{
  "n_layer": 10,
  "d_model": 160,
  "experts_per_token": 8,
  "balance_loss": 0.0149,
  "balance_bias": false,
  "router_logit_norm": 1.5,
  "lr_router": 0.000462,
  "norm_eps": 1e-06,
  "train_tokens": 510100000,
  "steps": 11186,
  "dataset": "wikipedia_en"
}
Below are experts of layer 3 (counted from 0) of a mixture-of-experts language model. Rows are named router (the router's row for the expert), up (a neuron's input weights, with its number), down (a neuron's output weights, with its number) and show model dimensions 120-159. Each number is 128 + 32 x the weight over its row's rms, rounded and kept within 0 to 255. Numbers have three digits each.
Before each expert's rows: a language model's description of what the expert responds to. This comes from a sample of Wikipedia text that the model never trained on.

# expert 16
It responds to: Capitalized name starts. Capital-letter first pieces of surnames and proper names, often after Mc or initials in lists, such as Mc-A, D, Ci; also on board.
router:083101104117152112105182062153129138155139141122138091135122144133165130129142122166117153095172089172104152091065144136
up0:178126077138131099135169137064121115142187149121130123109092147135049186079129148139124175114134079155134133099105167190
down0:146086180127151118128147119142141113112161101098135095140084129114142130114081139110091132098136133115190131166142157127
up1:101101120138136145075143130120123073146090163117105128166093147159167104126150107133156052091113142182158070133113099130
down1:099069161111130138113113102136146152171136073119116113133093169133149107067143054139113076077135085138129177111124089189
up2:149116094118109148103093165118062161112096117095115123089103127143131080141135151142065163116171113124144171151114119145
down2:136122091120124119111085117108196092164120075139160122137098130117169094106134125166131110104146123122189143067096105099
up3:100152126122131122165106125134094088141112105123154137122133150100108089077081066109124119137120120118197097151130146170
down3:133167160138150135103167113105147105109151118116155067105149066105166144116132134078117176117127102091114138133149156061
up4:114113162114114118114077116141145092135128130106111086172188168103135082078134131109113166167129098203050132079135202089
down4:141091140135110179059163122127169125128183112062069066183123146102128136093128115110167147090160100188090142137108178106
up5:118078200113152109104102123077143135125083135117103098166158102090088155153155119105133118118149084185116195123141164163
down5:070092169123104145104108179128143123145152144165152048185138152109081146134170124057105127082142096171109175104091152179
up6:125186130099119090158155117164162174125100113181178126118055114106093111125079103124179113103121160153174071111110069058
down6:137153104081162144178125050098082169099122089100114126112128119121085169082134101179099179109122133170143106136078142100
up7:134200066116132158195126096102079166118100178109154198077079122107164134101162145155134153132119172100113145120175104159
down7:086199096130102112158093111126132174150125109099103126075174186147108096112138102123124208104171171124088073113195163144
up8:148099176084130125067043091102087112068119155125089121119167096118101141136126128107137170110175100178123159159116163171
down8:155084146115141142085109145141126098123131183131136113118119124153186150166140099131067126105160119140125193164062122109
up9:122130071139106093117171135140128102156089096110134100120099061166116162102131141158133101133138129138100178137121095215
down9:095147101134109114101120121116139053138127065114157136177108116105108139076126098128113133067139128132145165124105144104
up10:155187143148125158141163063189146188115116114149182119145059117105089163055115122086121123137129140100174130178112105110
down10:129151197113147117137158066173160167056145109123145112108092080130102142099144148174141172100144103135173139145135135086
up11:087115155134141112106154114118099129193158102127123163095172103167151145159138131146122084123142185141050150108125097094
down11:141124100108171075112067117088093093141140138046168112119112151136119099121132160126104102128121143142152213124123147097
up12:130092126110145125126173140096105127150191119151103116164148153124125061083192138136143182118158085169071128091128113131
down12:137093140137132212077150110121083141144137099134110091132127189099107085085126072100172145117121114190114156087055142087
up13:112105153125181094164187083076118202129125148121155151104124090151120058150129174167061184149054117093085126117139145144
down13:157123112103115079156082090194090116093147166071103098089135129105132102143144084162125127136085118157105170181137175076
up14:073169120086138092171149113135105108125126156079148132064115091119150159160158150145116152135145139150130117081152178193
down14:113167124116129135109126144077082157089209133117154100082115136141101078163143142148091191136122123167094106123148204157
up15:141179089129133170123100083088092102126124174146142115158161148169174098138142112117173136123148114135151121157087123145
down15:089107100125090156120111102136087110127079154148145090109122130201217126148108130149107117132174120097087164135162171116
up16:078134094169132090107174134110120165141106160067150120045090119132128084162157128163068100158178118145052126173106173167
down16:081100052174108097093114101092150164125133164116133179091065121140165068170145113106115124141089155125104113126124076193
up17:113120162117120092068107146139106124122166096071079129172121078166144128169035103110091091100152084148130150086117132101
down17:120121064130141134093139148124101125151125186112124060136195157167086102148147109112132142139131140133153145187072059150
up18:165078135076156123115116069132105067125139111109139111127152147190138152141149090142093144114137093160102142107129150124
down18:117097175074149138092172153128099133130111103107138106102144122131141105175122106161063121120103175128148130110120140142
up19:106128144118137137107064174133102112047190177141095135121210109092158138123145098096139096130127144170123136174108160106
down19:218136131166167092135131130078110157115176123153114110101120146150154095125163125132148122165136136113078171069078130167
up20:142108117137055101128172127180112127142201147143135149125082203162035080120159154088135140085164115118180063153148076072
down20:145107069140090123124082097074127148186151117080107135157143167123156111090074080104142110055131146086119151140092145125
up21:086106201178145145108051131090087181166170132092137134122121126117104103112159097137110058136142111110098131100103168149
down21:137122114160163117004155088151118158099156159151161101145111105164060113136176176145136133175143096083041131142128165131
up22:113133181119139122114124067136181122116154156173130107127102064149184122079128112094092083123169103174127120135123094085
down22:135109079147131099125097115095109137169164213127160117107110152147164117158142101168104078105158130115158141120079125086
up23:092098077056152148090177154122184168113149137160126108148150149119134020111119100143144101105148106155109124163104097055
down23:133120092110111204086089177065128163126127109130085104120106171104115136139156099122160088074105094149133127079068138182
up24:126110114113107073148138113108104128149126126128123125129106105187095173126119100135109166117149116090135127084125148125
down24:158108164106161060137129122098107121112140129125124105157127149100164153132145143098093138056194106157194166111117122091
up25:139133152131139088114181134180121130109160168085089109072113160128094156176129100148071119094177153110091153105100154143
down25:124092150125134101117105139069132096113121079154075005150152160112097120147124103114068124066174173086138148128064100092
up26:128093191100106127181134105128065130120134183081084109147122163078105096124131095138138181138142108152057163096139177173
down26:079113089155078097109062113151117142165191101118137083182117178126166129103134109104132163064098125132089166153125168087
up27:142156101120134064122083119179129073102115152166142137146175085125148141109103181151158085213072151120127107062118157100
down27:108119129144145146105129013134091144129139191136137124138110159184093158149116125144134140113129113114065171168117114121
up28:153114117088183092119168110149159108129112107116154131118129151128098171105083113173167177086158106128130149188126107133
down28:108102130064075119141142156155164084087101106151114076119120186111130074126054096205100134062147150156192166126083154098
up29:102102118151153105119104113098063132122151160084132158093206134148176159139186104061126130155161107134110180113071187162
down29:124097155172142081119062124109118156159148141112113162054094078148146128131184125112141136160138180099066202155066163187
up30:093141105091102149097146090179115133122154071186110128171175158136089101105112162109157105129102104154092174126115068097
down30:159106076086120155097118130093192098111170127108089086182121163133157159120089103118157109060149063094085117083109160153
up31:138122203112137103170109129178136147152126152122121091176113168074102138091118091107164154115135135182139087166190154161
down31:104078098149118027144085102164131132127142142160128102141129158123141105053154092094143156127053101111094167174124159107